config.toml
n_layer = 12
d_model = 256
n_experts = 24
experts_per_token = 2
d_expert = 256
d_shared_expert = 0
activation = "swiglu"
moe_layers = [0, 1, 2, 3, 4, 5, 6, 7, 8, 9, 10, 11]
router_score = "sigmoid"
normalize_top_k = true
routed_scale = 1.0
balance_loss = 0.00023
balance_bias = true
init_std_router = 0.00989
lr_router = 0.00144
n_head = 4
n_kv_head = 1
head_dim = 64
vocab_size = 32768
norm = "rmsnorm"
norm_place = "pre"
norm_eps = 1e-05
positions = "rope"
rope_base = 10000.0
rope_fraction = 1.0
qk_norm = false
attn_scale = 0.125
tie_embeddings = false
parallel_block = false
init = "normal"
init_std_qkv = 0.0369
init_std_o = 0.0
init_std_up = 0.0369
init_std_down = 0.0
optimizer = "muon"
lr = 0.0015
lr_mult_o = 0.887
beta1 = 0.93
lr_head = 0.00894
grad_clip = 1.0
warmup_steps = 200
schedule = "wsd"
decay_fraction = 0.562
decay_shape = "linear"
final_lr_fraction = 0.02
batch_tokens = 131072
seq_len = 1024
doc_mask = true
train_tokens = 1193000000
steps = 9102
dataset = "wikipedia_en"
Below are experts of layer 5 (counted from 0) of a mixture-of-experts language model. Rows are named gate (a neuron's input weights, with its number), up (a neuron's input weights, with its number), down (a neuron's output weights, with its number) and show model dimensions 0-255. Each number is 200 + 20 x the weight over its row's rms, rounded and kept within 0 to 999.
Before each expert's rows: a language model's description of what the expert responds to; "raises" lists some tokens whose logits its average output raises strongly, later layers aside. This comes from a sample of Wikipedia text that the model never trained on.

# expert 15
Suffix pieces inside ordinary English words, such as -al, -ation, -ism, plus topic adjectives like water, social, political, economic.
raises: "ally", "ized", "ly", "ised", "ising"
gate0,229,174,176,172,200,184,179,202,174,180,213,188,205,187,186,217,241,186,222,216,204,181,177,239,198,218,184,217,201,216,184,220,201,197,206,194,228,203,180,168,220,195,199,200,205,215,167,186,178,198,177,158,228,230,185,199,187,213,235,193,166,153,221,224,209,202,197,200,240,178,214,210,223,217,208,234,228,199,217,227,205,224,222,217,171,211,193,199,207,195,201,213,210,183,217,192,181,216,191,247,181,216,200,178,203,183,189,185,193,205,186,228,196,197,271,211,207,181,224,195,209,188,219,184,206,187,195,190,170,220,172,194,184,202,219,215,180,168,189,191,172,248,206,197,228,199,220,197,200,194,219,199,204,162,203,218,201,169,245,190,204,241,195,196,188,187,202,203,214,180,209,243,247,211,210,228,225,201,224,213,211,197,159,206,202,146,201,185,203,210,216,211,220,186,211,200,210,235,223,190,232,210,223,208,187,197,189,192,162,204,222,203,199,229,217,208,196,164,208,207,213,217,224,160,204,205,183,219,184,203,188,199,188,186,193,219,230,174,197,185,197,223,193,222,202,236,198,171,188,235,206,161,173,194,181,189
up0,189,203,175,207,206,224,228,152,185,195,197,187,213,216,197,165,188,196,186,204,206,211,216,193,198,169,218,223,162,166,167,175,198,197,208,203,213,173,224,214,194,206,209,196,171,212,210,228,222,204,195,232,214,197,255,156,202,186,177,201,205,218,186,198,212,227,218,205,171,191,157,181,195,216,203,213,212,179,190,215,205,191,195,168,240,184,185,176,264,180,213,230,175,212,192,212,233,198,204,194,250,188,185,206,200,231,196,245,204,245,182,189,211,226,182,190,200,187,187,202,210,227,181,216,198,225,214,202,174,210,227,192,211,233,160,210,219,216,227,168,176,239,223,218,202,222,193,219,223,197,167,193,213,198,181,199,204,179,190,184,213,218,189,228,146,219,177,176,194,235,223,189,195,186,206,188,196,219,181,211,199,185,196,162,167,192,213,190,204,179,201,203,189,184,183,175,217,186,183,195,159,238,206,204,174,212,215,232,199,218,195,204,209,185,205,192,198,198,219,196,214,207,208,199,192,164,219,207,166,203,200,208,195,203,207,214,185,195,204,181,229,248,238,183,217,186,232,222,227,191,204,194,203,192,224,220
down0,209,189,227,224,210,208,180,195,186,195,173,213,195,206,232,160,200,223,199,201,200,179,210,185,217,213,189,171,205,225,218,205,176,199,236,212,190,212,226,197,219,223,213,193,204,202,216,167,200,216,173,180,188,199,192,232,180,187,246,187,198,195,206,199,219,191,194,215,160,208,190,227,187,197,215,157,238,183,208,186,193,206,181,194,174,205,172,190,198,234,211,182,189,231,204,196,205,194,220,158,216,181,213,191,203,197,192,207,183,164,218,189,187,191,168,223,174,185,171,187,195,217,194,190,180,220,216,182,220,165,187,209,166,206,200,168,172,220,203,208,216,207,182,240,198,202,219,218,185,201,231,195,240,167,199,192,205,190,175,171,202,187,201,205,223,195,205,198,176,190,211,186,213,205,215,222,170,235,189,190,231,212,158,205,178,211,191,192,166,182,201,247,200,204,203,201,204,158,183,213,222,189,153,209,239,221,184,160,200,208,225,198,227,227,230,190,196,200,222,205,209,195,208,234,227,238,191,216,227,191,284,173,219,228,216,178,212,206,161,215,207,154,202,210,187,215,204,196,189,186,214,216,219,187,195,208
gate1,229,178,229,176,198,205,223,189,190,196,171,180,191,208,166,216,185,184,197,190,201,184,198,208,174,180,236,188,207,215,204,197,164,175,197,200,203,213,186,191,223,201,212,177,187,195,164,190,170,209,175,192,217,197,197,184,191,182,187,192,223,223,173,198,210,197,190,216,221,224,215,194,211,201,229,226,175,207,208,154,202,192,198,170,195,132,217,149,195,224,163,205,204,191,182,175,207,189,213,147,181,174,183,184,183,205,229,200,208,180,192,198,199,177,192,195,182,173,240,195,198,168,192,182,196,185,191,203,219,176,177,192,199,197,207,169,202,208,182,238,192,236,189,149,201,183,217,216,211,211,158,205,213,229,174,221,234,184,186,178,170,198,177,203,206,185,208,196,170,162,207,213,200,187,200,213,214,230,224,228,172,202,199,200,177,210,247,183,199,186,188,202,191,188,183,168,219,175,205,212,184,195,200,188,197,174,221,144,176,196,212,196,229,198,243,208,224,168,197,187,196,194,176,162,220,176,176,216,204,191,207,200,203,209,187,206,201,218,205,184,255,181,204,195,236,202,169,188,196,224,183,226,183,221,189,217
up1,198,216,210,204,220,160,243,215,196,207,224,240,181,202,209,251,174,196,168,217,195,229,207,203,211,193,194,203,182,215,179,177,246,204,204,229,220,191,212,203,196,223,177,210,200,211,216,212,228,165,171,221,189,169,194,212,190,208,196,187,193,169,218,223,222,206,178,211,182,174,208,205,188,240,190,207,223,196,167,198,180,179,193,215,198,262,198,204,219,178,229,195,197,193,209,206,208,175,212,206,203,231,199,190,184,185,182,184,190,236,248,199,192,221,205,194,197,216,214,220,211,191,252,189,192,169,203,219,204,224,187,192,208,186,203,171,156,193,209,171,223,170,218,194,190,220,200,189,196,181,214,170,178,152,203,203,166,182,193,225,220,196,190,195,186,224,185,190,245,202,187,196,184,181,194,213,175,206,223,195,179,160,206,220,202,242,155,213,203,179,183,216,197,170,216,212,180,215,199,224,212,194,192,207,165,210,192,225,164,207,189,231,208,219,177,186,157,173,189,206,178,177,209,200,203,222,200,176,219,204,183,197,178,177,190,201,177,224,243,223,211,211,212,208,195,198,189,244,160,201,217,196,209,173,200,209
down1,195,189,181,205,202,208,205,219,188,157,194,199,199,187,165,202,174,219,210,181,205,194,216,180,216,195,169,193,174,216,196,225,181,190,236,187,181,195,177,190,233,194,232,181,199,224,212,199,189,204,228,187,222,221,169,184,174,135,203,226,190,227,193,228,204,163,182,213,235,200,211,175,185,174,198,198,197,199,204,179,147,174,167,191,182,193,228,184,176,209,231,197,220,189,195,185,236,208,178,204,181,179,216,229,172,213,207,218,186,211,191,171,202,198,228,219,203,178,197,189,162,234,191,178,211,181,207,187,165,199,187,225,199,185,197,186,197,191,179,196,192,196,187,203,186,177,208,208,221,217,170,236,199,187,220,185,193,194,201,195,202,224,225,182,181,224,190,184,186,190,222,191,219,219,213,195,167,235,198,214,227,194,211,246,194,170,213,233,210,243,193,210,184,188,174,198,200,185,214,190,214,216,194,185,226,210,182,224,221,199,171,203,178,140,219,211,231,193,238,197,194,238,226,208,180,201,208,203,189,203,185,181,185,195,205,226,222,221,219,191,247,185,206,191,211,189,176,178,246,210,150,188,192,195,221,231
gate2,222,222,180,185,198,206,220,187,174,220,188,197,201,171,193,193,210,208,227,187,185,162,194,220,195,230,196,224,246,181,222,179,199,209,193,203,215,170,215,210,233,199,217,202,212,198,224,207,214,162,209,195,226,203,225,200,181,147,198,189,208,182,189,218,195,197,237,191,192,193,244,187,204,202,231,205,193,210,204,226,191,210,213,184,199,164,196,196,210,211,211,224,187,221,173,214,206,244,200,190,203,188,202,179,239,177,201,190,211,178,205,208,262,177,195,210,232,193,194,228,195,168,199,203,201,205,211,193,194,220,158,175,223,159,214,185,183,212,206,230,187,218,223,187,164,190,175,210,200,226,199,184,188,177,233,228,206,229,170,180,190,221,185,205,229,207,187,229,158,160,220,193,244,183,198,219,175,200,211,223,215,167,215,196,210,202,191,192,218,225,222,187,220,242,206,187,245,214,233,204,227,198,202,214,203,199,224,158,188,182,192,196,225,190,227,224,199,198,205,207,207,202,230,201,173,247,212,196,224,210,186,176,209,208,174,183,169,186,237,186,185,212,167,188,171,228,196,197,227,206,166,214,207,212,198,209
up2,195,197,204,215,222,179,219,203,216,169,217,227,210,188,171,150,206,190,198,151,166,201,216,205,177,192,207,211,199,208,203,227,198,217,214,186,180,228,201,208,193,227,214,218,180,223,231,194,212,173,204,185,190,222,176,162,229,182,211,195,192,244,216,194,202,199,228,184,185,225,209,212,226,210,179,160,236,230,221,199,192,205,177,170,215,138,222,181,193,201,216,188,195,206,222,203,203,215,210,214,228,155,202,225,220,196,170,195,233,165,181,186,214,193,209,196,212,219,230,195,213,184,238,185,193,213,220,175,189,190,190,202,177,155,215,216,193,196,200,228,187,178,179,200,169,198,203,198,201,181,194,213,213,150,218,226,221,237,195,214,189,220,208,175,184,233,217,202,168,217,204,178,220,201,200,220,185,214,212,166,231,196,195,173,231,166,225,199,180,201,203,205,214,201,193,193,206,203,193,193,229,208,206,238,162,230,229,213,161,228,190,198,204,193,203,223,210,194,202,189,184,159,190,169,206,208,178,168,217,203,174,213,186,203,203,203,212,211,225,179,193,183,166,193,202,209,191,237,237,194,220,187,180,217,217,233
down2,211,203,195,187,181,166,214,188,213,193,243,222,207,180,188,213,196,236,178,222,227,194,137,194,184,218,221,191,204,198,196,193,224,211,237,197,193,226,237,190,207,200,215,229,225,198,181,211,193,207,140,180,219,199,191,199,210,222,196,175,238,213,203,222,215,203,223,182,201,155,202,176,203,265,233,198,188,174,202,188,227,205,204,208,200,204,231,221,183,189,188,191,209,217,169,213,181,187,210,176,201,205,196,197,180,195,195,211,204,199,223,219,184,163,218,216,229,194,182,200,192,192,184,188,201,222,220,173,178,172,217,215,199,226,192,169,207,211,202,202,184,179,211,204,212,209,193,212,235,173,182,232,218,218,248,221,162,177,223,204,199,174,183,220,182,216,192,230,220,205,222,174,165,219,219,144,172,221,204,200,207,208,166,204,228,212,217,206,200,228,221,172,197,184,212,227,216,226,221,184,172,205,164,208,205,216,192,171,188,193,192,214,164,199,196,210,226,188,226,181,217,190,200,226,181,233,186,204,209,193,171,203,190,193,174,188,185,178,222,200,182,190,186,197,197,218,192,237,196,186,190,214,235,181,236,220
gate3,192,203,157,221,178,207,179,172,200,210,193,160,156,214,187,215,204,198,188,202,196,220,179,190,165,207,192,197,256,192,196,198,221,160,190,212,176,156,203,175,219,235,221,166,187,226,211,182,216,157,174,179,200,218,162,197,223,207,198,241,163,226,184,192,201,233,192,186,202,203,199,215,188,211,194,210,221,209,248,162,193,213,212,194,188,204,202,230,192,177,195,202,198,211,192,201,183,167,196,177,215,238,221,213,155,189,204,238,217,177,173,192,187,186,215,199,185,206,178,196,194,169,211,218,179,212,218,193,169,242,182,149,215,208,177,187,177,197,204,203,212,211,198,152,218,190,196,218,185,200,185,167,172,223,203,197,175,219,212,201,211,202,220,211,198,175,201,209,210,204,206,198,192,190,220,195,195,182,194,190,186,230,187,176,184,185,219,221,202,184,217,214,208,185,195,180,200,225,229,172,221,218,206,146,217,201,202,196,196,166,190,208,182,219,212,231,187,198,201,191,178,195,185,153,203,207,219,191,204,209,202,173,233,194,230,187,210,217,206,215,214,204,204,202,169,220,167,199,245,239,198,161,200,205,179,184
up3,188,205,170,194,212,199,223,180,212,200,197,205,201,163,194,165,235,190,201,199,195,193,220,155,193,195,221,196,240,188,217,212,203,188,231,212,195,164,217,188,190,214,180,204,216,201,238,213,163,194,188,197,194,202,204,220,156,220,181,174,198,196,212,172,210,187,213,202,239,237,195,207,210,193,196,193,218,214,183,218,245,235,190,228,212,204,181,169,201,226,192,195,197,235,211,224,178,198,179,200,167,154,196,207,185,190,207,215,183,238,189,221,192,226,210,192,189,181,181,229,191,171,201,214,204,225,208,191,177,164,172,198,219,196,178,203,202,184,201,176,173,203,209,239,183,186,215,162,193,198,189,221,188,224,227,170,230,216,192,224,248,204,238,231,174,174,192,199,218,208,187,218,188,203,180,200,214,194,207,184,202,214,200,180,207,201,212,215,191,223,190,225,189,206,153,183,204,218,198,166,225,205,205,219,181,196,181,231,211,190,191,165,207,198,223,192,200,180,233,174,209,251,231,253,231,213,219,162,187,236,191,195,184,186,187,217,204,198,207,171,213,230,210,193,215,223,208,169,202,229,202,231,233,216,206,215
down3,164,179,205,174,185,198,202,205,205,185,198,196,218,227,170,166,184,189,194,191,194,214,165,201,186,208,210,187,212,204,215,199,200,194,190,200,190,195,222,176,195,213,215,201,199,183,203,202,215,190,238,201,210,179,237,222,182,187,182,224,187,196,220,192,221,255,193,192,173,190,224,222,219,185,205,199,217,238,201,172,183,219,245,219,195,197,216,210,215,207,201,211,204,226,221,197,191,219,203,192,167,222,176,210,217,184,225,228,238,216,177,215,205,189,217,173,209,209,204,202,215,205,192,195,231,216,238,234,223,176,212,193,167,200,233,156,210,203,173,206,204,205,188,191,172,159,221,169,179,216,191,180,217,171,196,199,213,167,204,177,216,176,202,196,223,186,238,229,226,208,229,229,218,182,162,219,177,186,200,195,195,208,175,168,209,200,209,174,221,206,190,194,198,202,201,189,188,240,200,210,213,242,194,143,179,181,179,184,196,226,173,197,178,200,195,206,243,202,231,185,205,204,186,232,217,184,173,183,162,165,144,200,228,202,199,220,190,180,238,209,201,224,207,201,178,224,233,208,220,202,203,248,181,213,210,200
gate4,167,204,211,199,177,178,209,201,180,206,246,185,204,197,202,176,200,198,160,218,203,224,199,214,206,220,215,198,190,198,193,216,210,184,205,190,205,208,242,194,207,223,207,217,195,210,175,177,187,167,206,162,234,179,208,197,174,196,206,172,178,187,165,206,172,207,178,206,184,172,204,241,210,185,197,189,212,197,202,210,224,180,185,227,183,208,184,227,177,205,145,216,177,163,205,179,190,197,195,233,201,140,182,228,234,208,185,208,203,226,179,152,211,180,207,213,183,214,188,177,216,206,212,173,171,243,215,190,199,198,183,197,185,185,212,187,196,188,189,211,222,242,207,191,195,159,218,218,187,205,219,179,201,208,248,192,164,247,237,187,249,232,181,202,231,198,221,181,215,202,219,184,202,254,194,220,232,200,198,214,190,187,184,192,174,200,180,201,197,189,228,192,187,204,199,189,188,212,173,161,189,209,191,207,193,185,187,176,182,176,157,178,194,188,216,195,224,193,174,214,206,225,207,220,198,203,182,161,223,201,211,239,225,231,208,184,193,193,222,205,229,196,192,166,219,201,199,201,232,209,207,199,188,202,186,193
up4,201,184,169,235,183,185,175,202,201,182,198,191,187,224,183,237,229,199,242,184,207,216,198,195,216,213,208,213,176,206,198,225,191,253,164,192,203,179,216,202,200,190,183,238,217,189,249,202,204,203,230,198,191,209,205,227,209,211,176,220,204,205,180,227,214,170,195,212,193,203,165,211,201,166,211,204,159,206,176,193,213,189,217,208,198,252,222,202,197,207,192,225,236,206,200,165,201,220,180,245,186,246,175,168,200,207,195,201,204,197,203,215,193,210,223,185,212,170,230,215,175,188,166,196,211,179,197,215,203,192,213,234,206,200,197,187,207,188,198,197,190,189,171,198,166,188,186,190,215,200,220,189,207,193,182,188,224,156,177,157,146,182,200,218,222,217,204,250,191,228,205,201,226,231,168,218,192,173,207,185,191,158,219,188,163,223,191,207,201,182,198,174,190,229,203,214,173,196,211,224,230,214,213,179,196,237,220,196,220,205,226,180,196,177,220,164,188,215,178,205,172,224,189,206,220,190,184,185,222,185,221,190,185,192,162,208,186,234,198,203,169,174,219,197,201,205,189,200,187,224,221,209,234,216,179,179
down4,190,221,216,190,192,178,192,192,209,198,174,210,210,171,227,214,201,198,176,198,203,200,188,195,196,180,206,206,156,210,203,189,204,174,208,229,209,223,200,213,216,211,220,179,204,222,204,201,212,209,179,191,224,195,174,194,140,157,207,221,199,194,211,228,197,189,213,225,186,211,223,187,191,197,201,170,195,177,214,195,202,188,168,216,193,166,203,212,163,222,163,168,182,173,183,189,223,206,209,167,231,137,223,215,201,175,208,190,186,179,152,202,234,212,173,183,216,232,213,198,174,199,189,177,203,202,195,156,204,218,156,174,209,200,226,194,156,205,222,200,211,182,221,212,179,155,220,221,181,206,169,191,193,186,236,204,204,232,206,232,199,211,205,196,208,184,234,164,178,184,184,214,187,202,181,217,183,216,202,220,213,207,196,167,217,179,195,214,223,190,208,209,198,155,196,222,204,219,183,233,210,221,187,193,193,184,202,233,189,218,214,213,167,173,219,205,180,195,197,200,197,177,214,233,169,214,198,189,227,227,206,174,229,199,213,237,194,198,176,224,191,193,185,180,175,195,229,194,214,157,220,161,188,232,223,208
gate5,191,220,196,199,227,243,220,190,227,203,187,205,198,210,205,205,208,192,214,195,206,163,216,199,210,196,203,218,155,193,225,179,198,174,195,214,196,220,190,232,207,193,199,169,198,184,187,197,186,234,234,193,169,210,198,209,204,211,199,181,225,208,148,193,200,205,212,176,168,212,184,187,220,192,187,201,186,215,163,196,197,215,174,215,221,179,201,158,182,186,209,225,171,185,227,201,189,211,160,149,150,239,201,178,196,205,237,178,191,198,179,220,169,234,219,199,185,208,194,217,205,201,158,207,185,190,218,229,185,169,216,211,183,242,198,202,210,225,212,204,203,169,229,204,184,205,185,197,213,190,178,214,209,217,213,210,216,184,205,196,191,264,167,213,204,247,179,193,190,248,218,169,201,189,208,170,195,192,202,241,236,221,213,209,192,201,160,221,185,256,220,188,206,223,199,221,196,207,194,203,178,176,218,208,179,244,209,172,181,239,232,170,214,203,199,225,186,185,192,197,218,203,217,227,175,192,204,219,225,187,208,213,222,216,202,192,206,170,214,183,211,209,202,196,183,210,188,184,190,198,189,211,201,180,223,197
up5,225,181,241,224,207,228,217,206,195,204,162,194,206,206,204,207,189,177,205,199,195,208,179,226,197,179,196,213,235,199,183,200,190,209,226,196,200,190,247,170,209,175,202,185,209,177,228,211,227,228,217,176,187,199,236,209,190,193,224,202,205,228,210,207,187,178,182,206,185,208,220,221,197,193,214,152,218,199,174,225,204,203,170,189,181,191,213,208,189,196,217,249,199,208,226,236,227,199,162,182,192,212,187,205,249,217,190,209,217,200,198,169,221,214,182,210,222,191,180,178,196,174,209,229,171,219,198,181,195,222,222,231,219,171,197,209,239,177,178,227,193,187,192,220,169,181,182,210,195,212,203,201,212,169,179,189,220,216,180,197,183,138,228,208,198,229,195,197,190,198,193,197,202,251,171,197,217,211,191,193,199,177,230,197,228,226,180,193,199,188,208,181,207,151,197,194,198,169,193,203,184,189,209,178,185,238,162,212,200,227,212,220,208,185,158,202,185,167,208,175,192,182,185,217,226,234,225,183,208,212,174,199,190,184,196,181,161,211,192,227,187,234,218,230,197,168,221,207,223,211,220,222,237,190,174,179
down5,215,220,203,240,158,241,203,198,217,180,222,233,194,210,196,218,193,204,201,171,176,178,196,220,201,224,210,210,213,209,200,183,188,197,220,209,216,214,169,170,185,205,205,233,190,203,196,180,163,199,191,211,200,240,186,206,181,149,175,214,205,232,204,216,181,222,212,182,191,193,236,153,223,192,227,178,217,203,184,197,195,185,210,217,200,232,177,211,146,233,187,202,217,206,198,191,199,233,208,208,239,213,218,220,187,167,185,209,192,207,222,176,231,183,186,225,200,184,208,213,209,175,178,182,187,227,179,178,193,203,188,184,230,161,218,232,191,168,195,174,195,169,194,175,199,179,249,207,182,200,223,184,177,202,185,232,214,205,173,189,212,202,217,185,187,213,188,180,187,150,205,203,197,190,199,170,213,214,176,207,231,186,188,182,221,183,204,220,186,216,213,230,213,200,202,189,177,146,204,197,216,215,202,188,171,231,185,211,225,226,177,222,206,237,198,218,202,190,223,190,216,206,218,198,213,228,190,164,215,222,156,224,181,218,177,205,167,199,185,204,206,191,201,239,198,216,181,182,198,214,176,200,217,164,194,206
gate6,207,230,238,184,185,249,190,196,181,227,206,152,221,203,202,203,201,171,172,218,184,192,188,223,214,197,186,212,221,205,215,198,183,230,214,155,249,194,165,254,212,151,226,208,186,159,227,197,176,185,182,189,179,190,195,178,192,232,219,194,212,212,218,218,204,187,209,206,218,211,177,189,212,205,181,214,184,210,214,226,210,173,196,209,194,202,241,194,194,201,203,174,196,204,185,208,218,231,177,185,177,206,207,226,207,196,186,191,202,188,224,207,210,191,200,205,177,180,206,161,192,199,223,205,221,163,212,223,200,202,203,248,227,192,204,203,213,201,192,204,194,223,207,217,218,179,205,255,233,194,222,205,200,187,226,196,221,234,184,191,222,201,183,203,222,230,202,202,204,211,207,212,200,209,224,242,192,211,234,206,203,176,193,187,175,200,171,190,190,199,189,186,174,160,213,187,215,193,165,169,218,181,218,213,210,179,164,169,229,226,205,199,196,246,206,197,206,166,197,174,185,220,187,223,211,182,189,177,219,213,209,161,204,182,202,200,218,213,180,260,233,206,178,198,239,211,192,202,199,183,190,185,196,169,192,212
up6,222,195,195,206,166,182,173,195,204,239,174,232,181,209,189,203,204,208,197,211,191,198,197,187,213,138,150,220,181,183,161,172,248,234,220,195,195,196,176,187,203,205,216,194,181,170,218,210,199,189,199,191,213,200,182,203,181,202,204,217,170,177,181,195,190,195,197,208,205,198,229,178,184,205,165,180,169,209,192,171,208,214,200,230,204,152,246,202,145,207,195,225,195,207,170,203,200,204,194,206,181,169,197,213,181,191,197,205,214,191,220,205,193,209,204,208,200,210,196,203,196,225,211,240,222,196,202,180,198,209,209,200,191,175,197,183,186,204,227,253,189,190,224,200,195,192,182,188,193,167,252,199,197,193,199,195,205,181,194,222,200,209,198,202,218,219,182,233,198,170,219,216,229,220,200,184,181,163,239,217,213,191,223,210,181,218,209,241,204,228,186,214,215,183,218,199,215,191,202,210,207,194,176,191,171,203,164,195,205,240,192,196,188,225,174,228,200,216,194,194,241,215,205,179,192,163,211,218,198,181,173,215,202,218,193,236,206,217,226,211,188,204,197,215,169,184,221,217,257,225,200,141,209,202,249,191
down6,222,211,202,194,212,207,202,159,213,211,189,207,219,240,222,222,192,182,206,198,204,242,194,154,199,212,202,212,217,210,191,205,189,219,187,202,241,236,205,203,187,216,183,238,177,203,190,222,199,205,197,208,218,178,212,234,187,188,210,209,183,160,208,191,204,121,192,207,156,217,199,222,210,224,222,186,206,222,203,170,199,235,176,192,196,177,202,203,193,203,194,177,225,211,195,208,178,180,194,198,235,180,182,221,221,194,222,173,171,195,184,195,189,189,203,187,207,182,227,190,182,182,234,163,228,209,185,195,173,183,193,200,180,232,211,205,240,246,165,177,200,210,176,207,195,222,230,234,183,189,181,184,227,205,158,215,200,239,185,194,225,203,219,213,215,199,208,176,194,204,179,192,188,177,210,213,185,239,222,184,204,209,161,206,210,225,156,182,193,231,200,211,176,204,214,170,194,195,209,206,248,218,195,229,183,187,204,196,192,204,221,193,199,183,187,222,150,202,187,195,192,199,234,178,191,212,214,198,194,198,238,180,203,172,210,190,186,201,230,216,187,196,194,223,207,236,189,216,195,215,198,189,191,153,219,163
gate7,198,181,183,204,203,167,212,185,213,199,186,198,208,220,176,196,220,216,210,182,217,181,162,165,232,183,193,188,191,186,202,185,183,187,197,231,185,206,200,205,220,175,184,196,189,162,210,203,222,195,195,232,199,223,206,207,167,186,202,184,188,161,172,184,173,208,228,227,194,235,214,172,203,174,209,188,224,184,207,132,189,206,225,199,190,220,227,189,194,187,179,183,223,175,185,234,213,209,182,216,225,184,207,238,211,183,205,166,192,249,188,189,226,156,199,180,172,215,187,167,187,174,230,184,193,211,189,203,241,154,206,209,242,245,197,227,204,197,207,189,225,257,221,182,181,195,196,205,224,192,177,182,195,215,185,189,245,202,212,211,181,195,233,197,192,189,184,192,201,198,197,225,223,207,185,195,219,217,156,181,191,213,204,208,220,215,202,171,204,251,186,184,194,201,197,177,192,211,203,206,240,199,209,219,174,194,211,204,140,206,220,232,220,188,209,199,205,197,201,230,212,180,220,192,194,198,210,180,235,232,209,229,203,219,209,223,190,209,180,195,187,222,202,200,216,240,203,220,203,188,193,196,199,207,188,217
up7,219,232,211,176,211,190,227,207,223,203,167,191,200,201,179,188,197,223,203,194,191,249,223,227,201,212,217,188,186,174,235,187,184,230,210,222,191,206,168,234,197,193,220,222,195,221,173,208,186,191,192,169,226,200,207,174,224,225,202,164,163,179,209,205,196,174,194,194,211,221,218,201,186,198,172,199,155,203,188,204,207,186,169,164,206,206,229,222,175,180,196,173,196,218,170,194,193,210,165,182,167,179,218,192,195,190,196,226,221,169,205,204,160,216,204,207,185,208,222,198,201,217,201,210,198,171,161,183,184,168,210,175,188,202,205,156,175,231,189,201,189,186,181,222,219,213,182,219,223,208,201,212,198,197,196,187,233,249,196,184,193,213,167,186,168,192,218,198,213,200,203,200,177,209,208,181,185,183,206,214,210,198,198,222,183,215,171,229,212,217,211,212,202,213,200,213,157,195,175,223,219,199,176,164,171,150,229,221,197,249,215,203,180,196,211,241,205,182,176,178,200,238,203,199,193,228,210,182,214,210,199,220,240,156,177,248,207,197,183,195,185,214,171,232,206,183,225,185,187,207,211,181,212,171,201,184
down7,224,204,170,176,204,182,172,183,239,189,231,179,198,222,200,203,186,206,217,228,246,189,194,231,206,189,212,232,198,190,196,218,208,198,192,229,178,202,208,190,215,203,218,218,212,222,207,187,157,202,181,217,212,197,218,191,218,186,206,220,223,212,215,253,201,178,165,178,188,210,175,169,182,203,209,153,229,189,198,213,240,197,171,170,178,184,142,194,183,198,209,198,163,205,221,214,182,202,199,194,220,175,196,200,175,209,181,192,192,212,205,194,189,170,176,149,193,206,207,185,232,192,221,211,195,226,194,205,210,194,199,194,174,223,170,183,199,199,214,178,223,203,197,208,196,189,191,186,216,246,196,187,169,203,162,205,192,229,186,204,180,166,163,197,213,201,211,237,187,166,200,212,240,176,151,205,191,223,198,214,185,240,196,212,206,189,237,194,193,209,228,184,251,190,190,188,203,179,220,218,173,152,247,196,191,186,207,163,173,224,208,181,197,222,207,197,216,185,200,196,217,198,210,210,206,217,206,175,190,219,185,189,175,232,201,219,208,190,191,205,233,206,192,169,187,225,210,210,218,193,202,213,210,217,167,183